From a checkpoint of a small mixture-of-experts model trained on Wikipedia: a softmax router.
Below are experts of layer 8 (counted from 0) of a mixture-of-experts language model. Rows are named router (the router's row for the expert), gate (a neuron's input weights, with its number), up (a neuron's input weights, with its number), down (a neuron's output weights, with its number) and show model dimensions 0-255. Each number is 128 + 32 x the weight over its row's rms, rounded and kept within 0 to 255. Numbers have three digits each.
Before each expert's rows: "raises" lists some tokens whose logits its average output raises strongly, later layers aside; "mostly gets" lists some tokens that are sent to it at least half of the time. This comes from a sample of Wikipedia text that the model never trained on.

# expert 2
raises: "c", "s", "ce", "ci", "g", "st"
mostly gets: "bi", "gi", "hi", "pha", "ki", "phi"
router:129104181134129165138042166157129149091120105170134105103137178138130146156079158124209163071172087118144166165098169133106104163151119182168139141094096090109091177175145098151152159134065160097168098171074127144061157076072147100149139119190099137093137125092154128182142111117159146181169193085149131108106143153120135101137092134132120155106127111146107080164155117098179126117134113156192112170100168137130103137141088175181156144161139149131086107141119149100132089070128086100107085121096123113163097094125181105160137096146161078142144151092121086154143138111136149161173169164138125138090115175097139124189074122067142141145108166145106134153081144122102157139164180108048157182098130153141116131090187187175084160088162091141159103175123115193131154102079137
gate1:131145151126154160150125083092154168139089131186174127085104099149132121163166121148153143066137093166135130112061135156171116185113127125105171136099110134140155034147120148161255136081111145114072139135093091108075182191105083140064158154113154130124146119149122161110151126142131195132070136069135180128161093130146125115160131124077130136151162119143173140125168089115138143109115119107106137118126152171151168129161198160158144071148077088075146088185121080138144127093128148110116067116129152157152111140147123116100110167095143099134166119107092097116116116105126158173177099109100062097132165093089185192172151149092138156111162117166179139125157066065116132136136170175156143115164099143150134096161125148130070111166149071105164110168137142174125136113052123
up1:149095137142149131129122111144185177131103116188143105100096104185114094129147154164127142079113079191093083124085095197168140176170116158109136119085092117163163042152156152131217140118156142127097143103110109074064177176128101125107147150107181121093154105157126164071138118139128155133097130081116165094157099115154138132158103117104140155145160085128170139148162118109139160098106110071138139119131113158140164171135167186114128106167107112102160132164102106134124160074137131139136040113109135160148117113131098150120158188113163105139141093086056128081107149097085159139123126134111069056139138136144225199154158104076178164121153144185148139138140089071147101146109149196173102124125096173122148150205135158126061131140146115105159122152133121166086133099053134
down1:055178103143125113092092119136136120055113094084142125115148173135106137092151204137115079079087075128138120119080072075117101107115143156094110106160152118122149053123118100141170093124133106114135129130134205119134089171189147108138139109144129136159106127128151162120139102140118182158166112069135181104176088139099067132172121102094194067164151083121156081111152139099088142135095136131151187189126131145170158119130163127145143141152088043101154143152126183183140143101143115096086112116145123105185079099129143108141124097104108097123126132162167164085146104099127100144097132219125129127117194081121131063155129134123106156124149156136135133124097128012136129158111102080123069115106186103171085105091168166115142106104087094095165106049114131073114125098113122
gate2:128121145152143086127078154136135149128086108130126213146108111120060131133153112103190120098150109131086103197132106128236146101137086137131135151089175133154143112108090148138154135089105137128164153179185106206140115148137098141160177105138141139104121140122088109084154092107140150126147077101169115050112168035120151079140080046174053090097137085110117149125104064136116158177091154133173111100120043130166126125130086132098161121128185080141126108127128106129105178115139118163139115146086167179181159117133171182175109142139114101165103142104117101199108174141123106106159118191220127087110146119144156078089170150097168097110143169113144118149133083166154157144182130123109070115135142173108098105120091139137149122148104117132144093106153104153114090140162136
up2:121137144131141109129090184137117137139078099121150199137078132118128172201156137104177083089107141126138080193105070090222118070186115144125145155094207135143107108123072174125144104103096104113176167173145175146131173129157155125124175095155167080126170116131029149081145078098136150157103108103168115093110144081101157105110124078121075095117136129110139143138073073126103145161109163140162034121135121079170143157151093128092190097140171095136107113110142145140138179130137089129128118135115117132134174107144156139145134140103094110114120125103106163139084136137114124116130150170245150142111162105152112090113208125134167180127149162135144107176124050158152090152157116103157067104123132154100098116121118115135151171138112104144157063122148105164140107198145121
down2:167099110111101079135123111089181149120144111089190141137144113122151138100104129189098177100074145148113081144152125135173124133137185105051121115143178122088166127099125107127111092104130130121097169084126137171132114136116095126107157139087130140102147111070080096116110147074154154125138159132075106123119108188171146146164139186159097076137074096197090136111118101179143118135176129143124158075122089129188110122095120132149066131083119138095132107135135112125088121148182205161089134136111137131106176170123148126101092154198136112097140112132094153095150149178048208161127128084108134160142084159168118169120136110114135163143171207119114125136160206153137149141167060069195068164158140210062129100130148173137135144134120157177082117158137145161105086087158111
gate3:127110104104177118129117195120119109108062142148101107219135169158165151106114124129145128117178093131088116102102113123182183149074157136165167185145134103075155178134148145186169159102119106087146087142155134169092111164178148190100127148120156098164165173103104085115118150154148144165124170130131131138094208156152148084152116132099016143097156142177139099133146097171142172087124151139103142032052157141149119093081174075160099122096071089112160131133102117150144110117132127117075093114097181141115143200144175142102143140123093158149173110127125175128091143123110170134162125133196126145143158170144127157170183122165173120120135134135104144115147045131152161119074132129096144080151124126099119134052108112113109089124152129129166126183116152132180064108105111
up3:114142150148101124128164061118107159171175089105136145047103079124104119134148156123098095154072165118170144154165133132071070131171106146119097071094116155166104088120116146081101102145119136176112191147117122073163152099055108045134140090130108152079087119147162151108143121097121119111132093124123123126146051122116098180103150135150230136177104106098122151150117159066110087164104096126132150225179089123113139185171077201083168121153170153128122136104163146088124155121135122157184161136154068103149122076095064097156106126128162083123106149141160079132142143156170101116092139120078122126115084093095111115087071143090083128162136098121160108115105197148116096147178124105156104187135143122127133134175141139127145153117111112120097124078147106118083183135173163
down3:099136092201129144119121186063139143140074099147138129151094144136149131127123101180136155067130079096143161185098169144118193124045101230193112131125142103117117161129106169122183189128151124104115124063096133152155098143116154124103138141144152213122134142101165140105134173093139169134112160132112083120125135098085175115167147127121133161097112154152101110161157138128059138106113111101146104114117080128108181153121187158103152171149049102106052088130130117189174142095100157142147175131183134110124191157163117145150147070148095111123121150133087120151202120112156163144182148113079060173132145187145143096139078176108158167144094117118150097079130154054112170087088119169093109155118136103110169127145087156105143128131151108182137123097104098138103155151168107
gate4:041113107139065129094065167183089077105122128122146131123136186118142151084101128159143135166132101079118141111109083137136128138129120118151095176147108168142116091124110143147087145057164169125141089167109126128163159059073074112163154159211174163113152127112173167145125078156123096108112105103143169161079139080069178109106121136127107113079101119129091167100116165090125131124125123166068129096056103201132156126202110103129081156106162122138148136081151069156114090129142129159079087111153101096162130101112098090190136126110100098104159095107141182147108133135131146138151039069134163121068119111122141106130157167104091155105144167123126114143117158136125104060126120106144153147126107098126145097186137106108065129141133130087171184097156065037148129133189132
up4:183143114091180126150203120074162172143148168125101122094168091126102109183176109072155119078114160181106131117136192127100138121154131106060156121123106119104129143179174082074130144141138091114132098107152115126102123191153175102087058090074102123143091106118071122117162119096158093155158103152122114068154147191152117155136105103170097160117119140112124077184115054160147093119153121124175129117171143057107129099101134162118175080146104126146082109177151147052149181094121119141136165098112151127085104139148148204104088101150181148149135170109127108123080158135106138119090192167120107158185137117133128141149102068151160098118086107123121122109131118129117218165118142144152149114149156122136152144080130110146196186095126159130063082144116155216150119107097110
down4:128131159058137152083133251089108100141120160123141119136084136138107098116095146129078058123155149070138135143117073129162120113144161131110162119116138123172176163143131182096156086088131078111111103107085146162139135119125096157198145121107137128091113166165089162097115140099090113143149125152097140145142160151116143117163158090132155165110101141096194082096125128060138125142048132146084108082149077111180121082168110179124105161102087114171057111132177106115151125082076143095139176075130054135098113146176158176075138103112100139065178160125144060083105091170164117092142171114126133081083166138125130090118098137151145103149151110146061120178054120074129143088153114109131110110132170108137102108112116113124135156127096113098163128169195157188125112100091090
gate5:082113147215124152151068126150094116122091088084120171158122121151097122134081119112134095121146162087117133120155124107159147129139115141123117119128071101160095127177181135087102118152082150085120187122096117174128169108154103140178143061131160162092101144124127099169139165177072097131127080167190153101146162156069124119177136078127114144123195078105121099091113105152153098175140124130110114046081144116074112134145136036160161140151186148108136205157090073157107117146122076169157145116147180143200084131098159111105155118193167048158142125121121118130112130167073100136105186165144138154088149148122086113155152133139146130125138205151090067121156129157113117123087150071081106132082143152124101099149171157145125123126137146086170127091187168161092103130151172
up5:072118169179127138132063141149117073114139088091163158134187075154106127095105090180150158100136096093101166123155117078151190114147100130160157153165074099144116129145167105056106117147121171049120118122109118142121193100152119138163138091097122120113134105154105078150142138152050122143118062175127187104110217159108082102124171124144143153149172076095133087106090116149158114164153096125131102055103178144076105136184148062125128109135146146085177186146119099164045176118111073116158145130138155096215116155112133120151130126171148069153146121099137129104132102118101053086122115205143140116094170124104081110145132125160157127138145133138104098096119124144077128115152151097085137136111100148155102093144172170144132139087137151093138145097189173182120103116139176
down5:109123164169089084137138153163078129109145205122180152152140149138105110111131104134127139067180121133102095093126147132163113071193145127085121141140111122096135113202105085178108136154158158181168145162124064134143164104109172116143141050219162090214174190107096072066165107124120096117142074105118111154050085121114089133115085137170117127144139134103187091112153150102174109108127138113154157090119122104036130106134142146111087097133149124139139137135108119158162187157179159118132119120138097117081163154156102137126089094126099137099127161124140110142187090131144096140156125171134116139090125146110187088103102151175159186180141177115115140112191134094157163141126118139065110130118122117190157099124115145133075103171115093127089140083127089206126177114135192
gate6:121148163074066153154124126103083160088070162105128121158138153138137156078096151143167127095182140115105150141147163079135114164109159099088130146109104126152197037147102158147145165167089135112109108157127117163113113077161134189137101132099112155167179119133114092169160111095101093133143137116069098027188128125119135116114194083161111134140106142079115124156091118127147143173132124159203124147120136157135127172104135131137185112176183109138104096124170165122126157108105096183105100087159089102162133092144106114178109132118137139109176134128095119149074137111177143092186132146095125087113081153126111150134151090171068095131155109118081060125113122074198171103162111144104171176090112201128116154113087170038100096109080115139103134147181065148098127147114185
up6:124156155089089118171156100131092157064101135090117149171087147137143145086114125122172130067168135103102140132160122083147126179111146106120104152109128094149217032130103175130154142156116148112066104167103102117116124090163135215143094134099101155162185127139122114163157121087059076132161113125091088046185124124132112128139178084162142129125126124093128123153082156117142146133160121177190086132109147146135138174135145117136169108180174121152092076130165151116132122097103083161115096105154071119161120058139122120145111141101138138103170131121112122149066123106169141098197139147093131078116075108137094128121127076168066112139152117132082053119105119066185146102164135142119185151086125184138161133125072154044103098116111105146069142126142046132105150161126162
down6:119157122159122115077067184118102143045089159146149105130152187140152109123099138134146140140105052122124135141123126122091185104148130133096102103165136128143103157183130112122143120093127105140144115097145137158129142094139132118120071077137066147116086120111130138120130108055129165143132066111093132153111145196159144132173149144094132137120120102118086159150118133135138160125124078112137139122087115149122161133142145126112133132119108120182118104105138151147146107091163120165150107135122181116120167028130118122142137168158123126136114173126156139083128197126093178135086113148125130148125165103100146113126101115162075155118031151110107107112143178000150124144161108092175183143138131118101118130119137100105179141092099137093138073136156166121134138099151142
gate7:163070130030106118072098077101093071151140135144120114150075077115137179123132111125168119148088078116128098158120151160104158158097100158149116054140096144132176117156117130145126127157101169140137095101116100104143124112112142141104171179067156068214083133130160120148080152189127151146132134136136136131131137163100141138162091088160079165137134181050138125112127144111132088094141095125151158097159151112102119111088104137135148133178129172122119164151156172117155168105173061162058103085161121111071085167140139144124174105192133119072100159160067110110048138095152121079192157149088136108108153104153114155170125119155105051113106116147121131103130089091119117132155167099053104140092121117130159116176144136131175081136131156175123149132117090170115072107071053
up7:153087105073108120119018128088110127137138135113136118108108113107118154153139120090147089088061109098146114142145115120131122133141060122153152135137120203141180145177127145174154120171154096163138134119161088116093096137121167160123175131076121112157100078090140162147108155110108144141155156150152158136133086148116152150206138159176091154135156120094143142138184092104130073118145119121156136060147154143106144119106153097136157143144163126118113121157076136103109134107192080178087144078109119126141160226154159118107161127202080092028111165145104132148060158066143079134161129141135155123194156150100098161114093107114168056103099090139118158047114126131198156074149129082087131165091173123084134160155128118113129083154161129182108144112100111196125083153120098
down7:119119103151057117178103157136153082113150125147152113122140110156086120071127088168136156154046114113126187123132117113090116117136155122187085078108125139146094087117084105191093169098187097155148113135128059105062184135158179116114119155066128103112166169110090072153133069143092171131124090128089138089167071071102139136154094096174103140118106107181126073160144117110099103103182110132186211091154114109083114132108106138099167151150150129124084106134069143123086064116168115083094139107128124189155144147146098107085176136165160178125083114136078101187126135075094158113107085136119123108108149097088121151140118142160133099109145100136086128154123164078154119101134103116087107191144061106122123093146153091082189106157144187159094123157170136111076154098093105
gate8:124155125023140166124130110124148133101102105161121159133128141084135123115173110173081086115149063067141137144134140117109066109112143148121116097142073142147161112125045171134090156118104094151094058132034127131083177143114151083159121150152167130101119163067171140125187163144122129114145133143073140153118169159091118105130139104114093093164110123155084110116144068092126143171090136170168099054156181120135122108164084120159097167086144136095131174175160088143080173095099075090118103125132126179200113130167127124104133162095152102179131096112125105125149157166170144143088102128128149172109126093113165156116136123130142103067123148137031083092157114105166190055083097079099149116169094098105119166122171171121109159099135173147110088172166095151096104137125118
up8:110123143123114184134141101138193129074131126165118104131115135082113071105109113127139063106175165129173112181138145088169095146106144198168176120068143152111116100043084133142135142193104081146102087155083131164028107128167154046140162165155171127160143199081187071108127143160086134114136102127105119186157137114143115124105132113113128148176113148108080142150158121118140125153107160105167145070170127139104161093130144098096145146168144166100142116097137125127102154122112123133179079151116133178184097080123122152084106121124131112178092103164151164136090156152163143063119115163127163139154159100106132100148159138122110117178128188106074222123125115090132167104123146104123136158103109104176161136091149111092119125143172160139067077116167041150062180157119131
down8:119187142087151121129090197111170145059143092084112169139137070156115113141141150083135117121191135104090082055186140085196127123086137162145070140131076134109094041152096135121087114137103115119113139184147096084166113088091155097116141131167123144152128132121187142070152094083114147127186133132157131154167134170120105148107152145110123173161174142109092137138115153124119170173123106068146138105146144164149159154104107086174142131114043150209097137126072117116133164083142112108156148154137143101178176081104181062075140151111129156119117139123136105155141166093101130153103134125117125082135160169110107114154094190123155137126143147104163150090177113029181109121114158120149169114081106141162057111098084167098135145075142120059197124129135100132144160115111148
gate9:159182150102096171148075085092172130146136152186138092141151062110093214134132122108183132153091142153122106118112096129165134134145123143106161116146100088136089041158156191126139150159123213147189122171179093112123144145079114149086129152193111031156119140111124112136075183110142141085089131182091144129114134101146178166147091076064110151127134189174096147076133136095117122159139109120090105119117104146139133107074106120123179101117079073130139120149107048071110114097147115114177131091160155087121175100189111112126082111191134104189139138099151119137176091112108165155121188192125134151088104123102183132184153108110156189092152128144113125149126138132090148160125139117182129161140128118158106145081086124127124123127113100125100126188068178112150134103136129
up9:155123079125119161137170151172194182112158116119122115159148135115122121135063111144103141164094138140147144142112147078159135098154126155174115167120102137075108132099147141165085112154133094171154168057147189067120123092146116138114094132175162131217118105113094105131170140171099093160156113155088167205122103169149106067137171095092111121123098102115142124137178155132161069126158136147171171164214090115164053115177101163096128166120115110212053145131116125123095104087138129134171137071120176171099106152116132193147159148130104165088150115132185105074104135123111123098191139099131101158158149139072104137175117193103130114096144132129110099134109097141104160102134104102135097134151129151027133168203111137147169145113114149165149143085118179063135151119164131
down9:166132145152143128148128097069150135121153163120134184130132091115108107095130110072191074153181138113169130117177089061101135093129113087150151070139139141188102177084091129144191153153145076104141139154126141182142137188112169106136129092128152126131109128114088131127119158136206127086104127124164122134108149125121076168132161125121178109119165079106140151132075113104097136121169099132095130100145134129104076175087128079134160084116188132098153090118121140116176143065068146125191130151077128139086099134111105155136172074134148217150178066104167131085124171148133163132103194108183129102134131166133118131136085128125102140172128072180126101133140097123095172085133145129114088083143097120146181115121164092104072146102194130081097105184058110194208113120186149
gate10:119129078086129107141099104121121120186208116108159184106121169098139158062168219100155137147144206141168110101083125088118138123183082111125111129100186106146197166094114134120103138119099132161056117146147119141133093172130137097159131185130124190169149157119099187181149124103154171163170115106121148206161141079160170108130135076078135125147098116133075108092126093081152127093119141137177106116145173066089100116114162121165148130117108081167113090141174106151117107146146090094134127110184133142152089164180166080112115128136171103090122171136146142168135086138094090144142087075087131063100145200090158070174113131134149139173135111180071126105099134076099125121092120113113103116146126155165126149116126152150113086124153197166142173145085110071095145099113100
up10:134134193193110161093139131125108127063075140156104095129154102128126119173088038130079105100118067120099149114186122137122101136088192126143140111145080139083058110165114139163136108146138109099181132111121153131126145078121092150103124106120129074128129084119172072055097118144092099136081105144132135082094095174087084148130133163172120119126164119145178159169140165193101118187122129149091147177116100189167154124173117111098107137145141166100125170103095174083124139088113161168107168166066114129145182086063127164096120161123086155142130071092123089094140166114108180117154174173179116145186107072128060158100157137127111131112117145108189139134170109186119130138190122137126188111090142101100086072153116105109155153141141084099104090113144173179172114135151142
down10:145174087125114133120083112089108116141091158111083055138134147141118110165102086132085089074058110160121108151128119122165144102076181115157129170132087108154077077142132134125102141182129187150117208133085110102192102141118129108039138098129136130121184070090074148161133169132091161141136108134165134121132146164153113110173137130169106114183119137077133149183058123131055110155097114136172184171133132083138134109129165146095130099140160153144154128140075068121169089108116131120093117178145169057111115185127112118161132116083127138143065137129092147068189103138093128142142143128136156152115097186162141177135126138101114093105139052129102120116106078075041120187132124114139124140114062127167118124074126063130132124104159119123146172089165093112064115069144129
gate11:140120131145145117147067168082149151135136132152127134087119070119156149134089102070130112093114131139141084078193112122123093134148158166174116109103098120135130098150103133142070081110058149081071176133132123173169046137118113088098136134126096141103159153136120149142126145074106092167121146159111101180095136168168147104137125142163046191135107139120105153097096087165098130152132144120176065154138127147145098176091111152039169174147091183163183164113083119137125119087129150198106145118160122049146172169085140171081118063178105152117152074119146122152119128099105019129115144129093136171170136091131131166141123148143125147113148086156110173185145128079147158094106155126128107162135111105110160197164175177157126155122073113142188112085145097142096161094148140
up11:111132097104102106114167086152106136145133142110126108196140151145104080107142154187117144171134136111102172188074152160138138125120101086070121137159136153114115165102141135095188162158173113186170096110111142115088222109149128157163112144155166115147089118129144116092118108206148180062152097084129153098173110120121113161138132107077200041145150103140123137155157174090150111098135124129109189133134172114129163146173131112175105085142158083084077073129174116138132131167130103038170106130088153204093084098196096088165128165079154105114119186159074098119150134130162189122113096111136110090102156168117106092131132118125109091125106153081127110057115133166075114148132095135123128106118130155145110057087099094119142092143180183130069137156125134111164091143085120
down11:157143143145096164184169142135192116167132097177049176160167172134115166109115101173112123055168174126158122122092146126131130127116120126102132143080098082129121105100129067173149160116114187144151110114140146102112145127147146141118184115205121124083167113152071107188128150137155083071122098176143116173100136166163103103133129145108165098102148129105122113124109054161132170195158156100128146127175098074129118129085084186150107187116111112130116072140126143115112125085124116104094116180108048115144152153138129107128150113126122127121094108150088201157131097156099164167143136179098072081110133165086148122189063107069144125081081124087076127120130152117088105104136134074146170161084141117123119145103116101166140145143138186113137145240122075156072129109082179
gate12:060152168122104218148137121132133122068056071179133157189122121152106164125068114118194154193043099141125149140095111122105141163126131134178179129132143121098127116142104108078092137135157075127166186157124153151151167097179184176162175136091122108091154131158114134123150123128126106149096151159156144079106228100164187190129136104148124167082119189118100172148124105126126141135106103152101124156182138087147161137160187139083181127095125113144114125182143119088157115098129083176059108102090136116118136117131134156070184163055128105146177125080141114160153106114129141118076120158151091123138065089130129155088104122164133115069114160139141139143094099199109117072120145151114092126091158136107160097125131117076112096155133162112151140131114128175150076101128064
up12:189092118175187028127088128160152174151153188123131120100119147130142120135196171137126132114190188109088117156152162134133108099161120075113129118077119115132147156133114115185150157154126171123091033119107121072085103130072089089095088117151134154132155116114154137138080120112140160085179091127095137146142081144100094063090143156113167106143134094100139093140122158107165107160153103096169146096070124176111134112091099144155051130144107115056105141090124104183111140166117192089171152155147123137144159149149108083163135066173103127099059150177111119072084158125141127141161131105132160102114173171099108122171185144138137065168115098130130134130128105073127146168121147090168162126160100109120077163096150170182136153084173134132131097089185131087117144162150188
down12:102101139116148115132133100142062133085140101153112158116138077086135140129125136175116121145068178113083130111146093043118152119154151134153164082121089146120186059123161156207064181052167125158135120130054121154101122124185138193126158103158165161160088139145136125153157179151133132158115100108144195095124208144077119121150177094087120085157093049116171084117149115110148116121118109198097143150150125127133129146132071148115138144041139109146158121120097129132075071137158103096096215145140135134142131149097140146100129148142137143138074078138175129174084122107160121113146159143112121112134112180113152084080113115106141136144059134212159135150124094076125138107136131171088154133171138085133124140088167109138033177121160161124148147098129165114078122099125140
gate13:102155146119116107151100088091110161127120070116115133159126164132085159160112123214161101111122112077128146153160133124084159100154078192133173118219139132138118156155067122113178085150100156161171169113076140114093088115169168090138149199157131208101160123154087086128059131138125155115174140168131142096113089104150146146129076096131130112062151139134114143085125170129127141104164140102177147135114121068165097149057106190108074114153124166146151135131143147140192112126146132101122143133044087078171091116074131125093143136119151053101067122111137130101169097096145122107127203163091178173125063143139143117135129127121078124129142080124098110138139130147191093193160120141098127123100074123118154141109119179163098170174207087108120120160143176126116138133169154
up13:162149122140166160151156101149162120151214141098116167144128128141116137090136083101132175134061158116132127071165143123151087167121140114105117158101091141142118142090153107082108160129142120096125129186138120133085127145181063175115078087068081095134133088114138116101103137124148158109122143091130133157126127152167122125137167126104091140131074124169125150139073083146143172073147061126131090115185137148160077126163138121166132121086120173133178140158163105192134229104156117142136144124148087180113100118132111073166114062133154166111101170151162135149118122154099130152123071129146089078115144107097066187082168195168158148149170119141123133195106128080146118082094159119166152084120141100154103135126064141062102103055126135058041126098074114148115158128074075
down13:171155123201115188158096108165141145155193158128113184163184078166090176114080139113140174184091113123154154104137200102152140088143136087112138111176143108166143124129126100132179136127106110155096128140171103159154050071146162112134146112082126108133120135098138084108114143175151157098114158116148134173076143131094147137154138153140126099094146059102187092132108003103127161153143130123151144143148107125071111143109166098160122119129132061110103163153122172130170103130127117111098106099119116125110114203166162088098172082163102160114123130116195093101128154122100130135134157098132138144149109093054112109134149150114213153104105078166084159097117111218186174119105129138148094114163093120108145108147106102116145116110077093135208159183139101164164105126092072
gate14:170161148137127137132098073116127153132111135146073117138184187119114177142097143125120096133127168057134108119128115107183115111059089129127083072084125133167073165143155099130107088129057115083120155201101069130105153131108199127135135103105105143097093181116165081166172114138161122138164117126143132085147183126152182073130104176129166127161134099146120155160044104104157125144082187127143143153086127166126065169146109144160074134130157158109186070106125088145140147081147161100100097200161139094120176101104143137165135172068113115111173149094110166096121116133147091190139078165131090117159068119105100133135184069091107098111096151121082117146118139122138159154065122164143132133125097146169110168067200095139158117141129202126129121123108162172133145137188093
up14:088138098132144121137126201134191124120180089195146138172095104118085102080109143135110145130153115125140104065147209136169178068109154105161147076167171129105186134135139181142169098147143160109133071110186133145153146097148132115112088143132126140132171071124029147096103114121145144107098085117131119142135134090131118117082154142114106168150132186106123115124148130091120138118126071121143135095098121092083079141125115047082177077169110120127087172086161152095163107123070101126167125092110136110176100108148130170135112082095107088114102150098106149139197130140147139163061212060139134138124154139126091112090142149140116172097116118129207121089105142163087109145071103101221140144196121122107161104163147184059170176138109131139099128128144122149165080114149131
down14:119146116169110119067091144108084187124173124121161148101145148086146066161147128146132186136112123157089125126122158157161118118130178126099176153122133147092145102112136094149048178105145114191063103141098088107167121108109115073107196130178145093134140129145165174102124154155096157136186088157202158141108130068160107109085182179041146154129098091102151097129106153125140165135160149176087120130127142089092136132092095161141106052205099163170202107141111103163128170127100091100167155112117164134163155154088122105138139129142140150158166147132118133078115100051171126113105140079105165203165080167106126128150106137069107126098117108131122133073089131180109108101116110187159108127138080099087091132147057079094086110175114187156142136121122152144146129142154161
gate15:115104157137131141137074094130083175120092113172156112129121135151128160156093141172137146136100138089160144096127139112149095138122109165121183109090114112146093124131163110155093144122068115074163127170140083112088142106038094134148152137190092164211126133093138110126127169157188138118114105160057164151142103152147130127129152083105123117109077131167118133094156119141123170129161132100120133129098183155104153143152115066104158149135124102167127152153171148166075080126122041092117157087087149139204091094118157097134100198185101113113166115195147099155104120113081157106173123140101080081123111108082142121134184187109157116101129114150080085142121112176134107116150070129129196139132081127157103150165119114066195147073134142159166068233131087133080149064145111
up15:134129070184147152168105130123158070127155160163094121121143156062166148146114126099140130120157129183111140185103069150151143128089119090144083106123079145108139154128097139112166124124139132121110117107087167143155162161184109123072065125117169120094129108195124124121142086108107096122163141082177156099091138111113135145139108131128132139126146165111151111175137177161094123100086130124140146136142117092158129129098127210126053091142139091101160081098065124083168129159108167157139106154120063070084195132115143193154140065064131131156107146091143190100105141148121104151065124134149203169109151183131110133111093113140140156132100122136169206118155129125116156122106216166153096119117107149141105084111065150165060137187138136151090143074153080144220054170132127
down15:108113128112129121177134053190125079209138120148094147132109101162136131123089136122105122105074147194108113115134122127164062158125152130189137091112129085129132133085119098110152110071134161077162163095121108091081169167144084102153149117108148058080100082116124165108137121132115115149110131191133102140135101161099129102103133170149112130152126104118116112080179128154082121135059147135092175087125179095126179142139085118157075176116109160111140123165170091159146173169082158157152125146137107100174124113108156091128156071143162105163160114100121137128094171156174091158145129090119106113129101126136107092121131146062120121113172067065102131191177141255118075098057123126102118097123146108060179152131105154116129128135136134169127141123097091088111178177088061
gate16:123157158092130092102075146088086103101156099146152158116129118127134144098136115112151154092148111099139129198125108102139162120130177154106085091134123134100183138150154177154158139112130133126142100175085143113079144116158136139137144156181100133192092117137122190087106116114080167169155190169102084172082133097183118160172167068175106140073167088107131174121138155100161140151127117075132157095107149109094089135083193174126149111155124100063018108181097038147124123169102118144149193075149101089111128135143110163206166089168115086086171127141132093099102110095207186115138118163082170117107146095152144113151104155133126146152113144111098103115081177118154139130174120133092138125114098128071141118162170160120129138193077121173182144116121116067166122098149117
up16:165151156136093045132110128119093133078160114146126072113111144152137115137194186119075113112138102129096119155176174077130096151126089145131167119093195119090224115088110207162117122082131150165141151159095107149123137113179137141134165174146115118112117065173145173137088135109123174121119180116162087158121191130180137099161150177098146122083186137145138114148175096098144133119083138110157121180139106164075086192111124137176140097143190134089040141145102106176098146137141126116118163112155144127098148132122146157138135117176074113140152098168133135114091176151154121130131109174130148137089155069149194101139117168106109090131160161138143134063103186090170093098151125104101117144141115180146133150088110111142151122192062164165184155146064079122137114097198111
down16:106070186176110174113120143107108164173159151159109160094109131207148090153146158123174147146112096052135079145163126169131098163070215176115098162119132120142133117169185154119114125134169136131133168072138127162125113113130118128119099088095124109138068086097131120086088101135109130156114152078169125165125097089117143133160145158186110155147186085112140115177127095152147156100163104124106158159133153082068078142104150071162172099118090135156084143153092188162137127139167165157156172079136104136128196092125140167135119194156115117133129141119143078068087161114108136155065100126058156129134104118117133168150173121159117122112169134170108119134081153054126138137164163089120153176076175091143144112132169103116144087197129100142029148111117073134093136120085172
gate17:108115100174146154159105168148148114169159136111108090134100128120083141119164163139089130182136129105149158191065142140133142136136127085075090079115123166114156082117130142172160095115129100134115188126161187146073175138113164162088173127125140098098118086128136167142197160125150079154106153085136150099142089101099105170071124072108183102117135132113133145106104107145094098193069097179113147109088135160154186113068084158122088065138133179149124111085126170126170136058167193115135099112129088079167157101164149094155140075107126157129157166135144101086157103094144089146086142157180083065159136146160121085071149133121064150122114142113082141136125081126100132097168198162090121169085069107114144125074119195154164144168113112205146149117129156175157136084109138
up17:168129163163174085096086127122112058175134104188120106079106123106100115151083132137125164101138139148159171095102168134143116139211120152044108148148101072080126123097100122064143198080178113184143110146131158122113142186124132075136137145146126130145076105115090133102172112112103076092113106134100092150123169068096101107054126118146130147124178102132121093140120150165142141126093134157155124156111158090124056102068165127107162154090091136200157138087116102103118121110135154122120082107127210077130122091183091073126154049113139110109107143116131132084113182064168099115090112173125123100085134089127151168141082221120095107203112117105138092117127180107127107132145128134190099104157148112104081161120176125134109125165065138088104104139091141092160150149141125
down17:163177125142100166124130137083113120094095173173156065145092145135069129121148173170102063127131100099151134111060144154135138029136134127154131163106100148121118129160164127131125169133145174151153101148181122092118061071142109104161186074204125118159162200145152171125115138147105108133120100166127153125182157115093172147086057104106163157152172141150089138093068111186080113141152109023156148114136150097112110129106120168128088149141149120092082104094146110079160138092117100180144152155110138150151116137154094096130157121067213115144137114190177150081141117133166158135135179137082138137124152061082111055112099101131090107139084138158108150101068113137100151144125141113126121135159176078119096075113156159123120172103120139135100163183187147084100130120128126
gate18:151174112134111142084150072163101149106117180138139148074104142138103131169110190131125223120138132162136104151156151187141174131143147107119114152163097150085124149132164117045115071086106085130172150121101148170103112114101135146101175111114178199136157160142105128138073122118153120124177144117169142155143103130139146156143056183135100157107125106080099142157162099133142110166105143178184000171172131149153114130111161148146151181098100122124143124148152182111123130142124127126068099075103130104120125111179167114161107054142120096124124097083063153109083100087129120062125167103086186120139084149172122100120151107177089126118149178157113145108185122122165042159071113107096100081083130087155114142107093117096170135100162136119124082116091102067128130126163141
up18:161107093153110117128124166143152085102178159194108086130166118125123181176128113105108118126116145104128164144121150144113167163113127073143088171061058125159112089106168146164141142066105113123152073125172126174082131147146145111127139123164127058115108097101158084140127121106096082149130164172117152159176096152145089152116148117130140105121091089126166114127213096123181168137106189093116115070124110174161114154115084118133108120159152133169126173105134114133108091091082159118178117191157111100091123151152164095106074112157109109104130177084124096075158139106120170184152120143128112097103169048086067103166174084038097205091191103108128139107141159174114141089089173128173157131198128075119122075144117164129168138169092080134112153118141164159136188129152144
down18:068131087137146124167155155112160129115110112089105135175113132131165170214102114105142122151101121160109160071147114147094156104166159108116148160100109120120125101133045180062153120063094159126084111085123106070113120098106082138079147115085135076143189115184102087150133142098182110131134141173143094104157166078102143124102109136109140156130125085138132143077086127157153178140188105109117152100172109105126075063103167142153120169153095092146150165132116117149181087196159083104126176103148162109171125161125099171178121121147054126143089120128104154132104137131163130117138101141130214119186163115116116127138180148088150112092118132078081168146156113228125139117066175071108161069081117115099161105120105121119116147121178055129110112066113146083153086102120113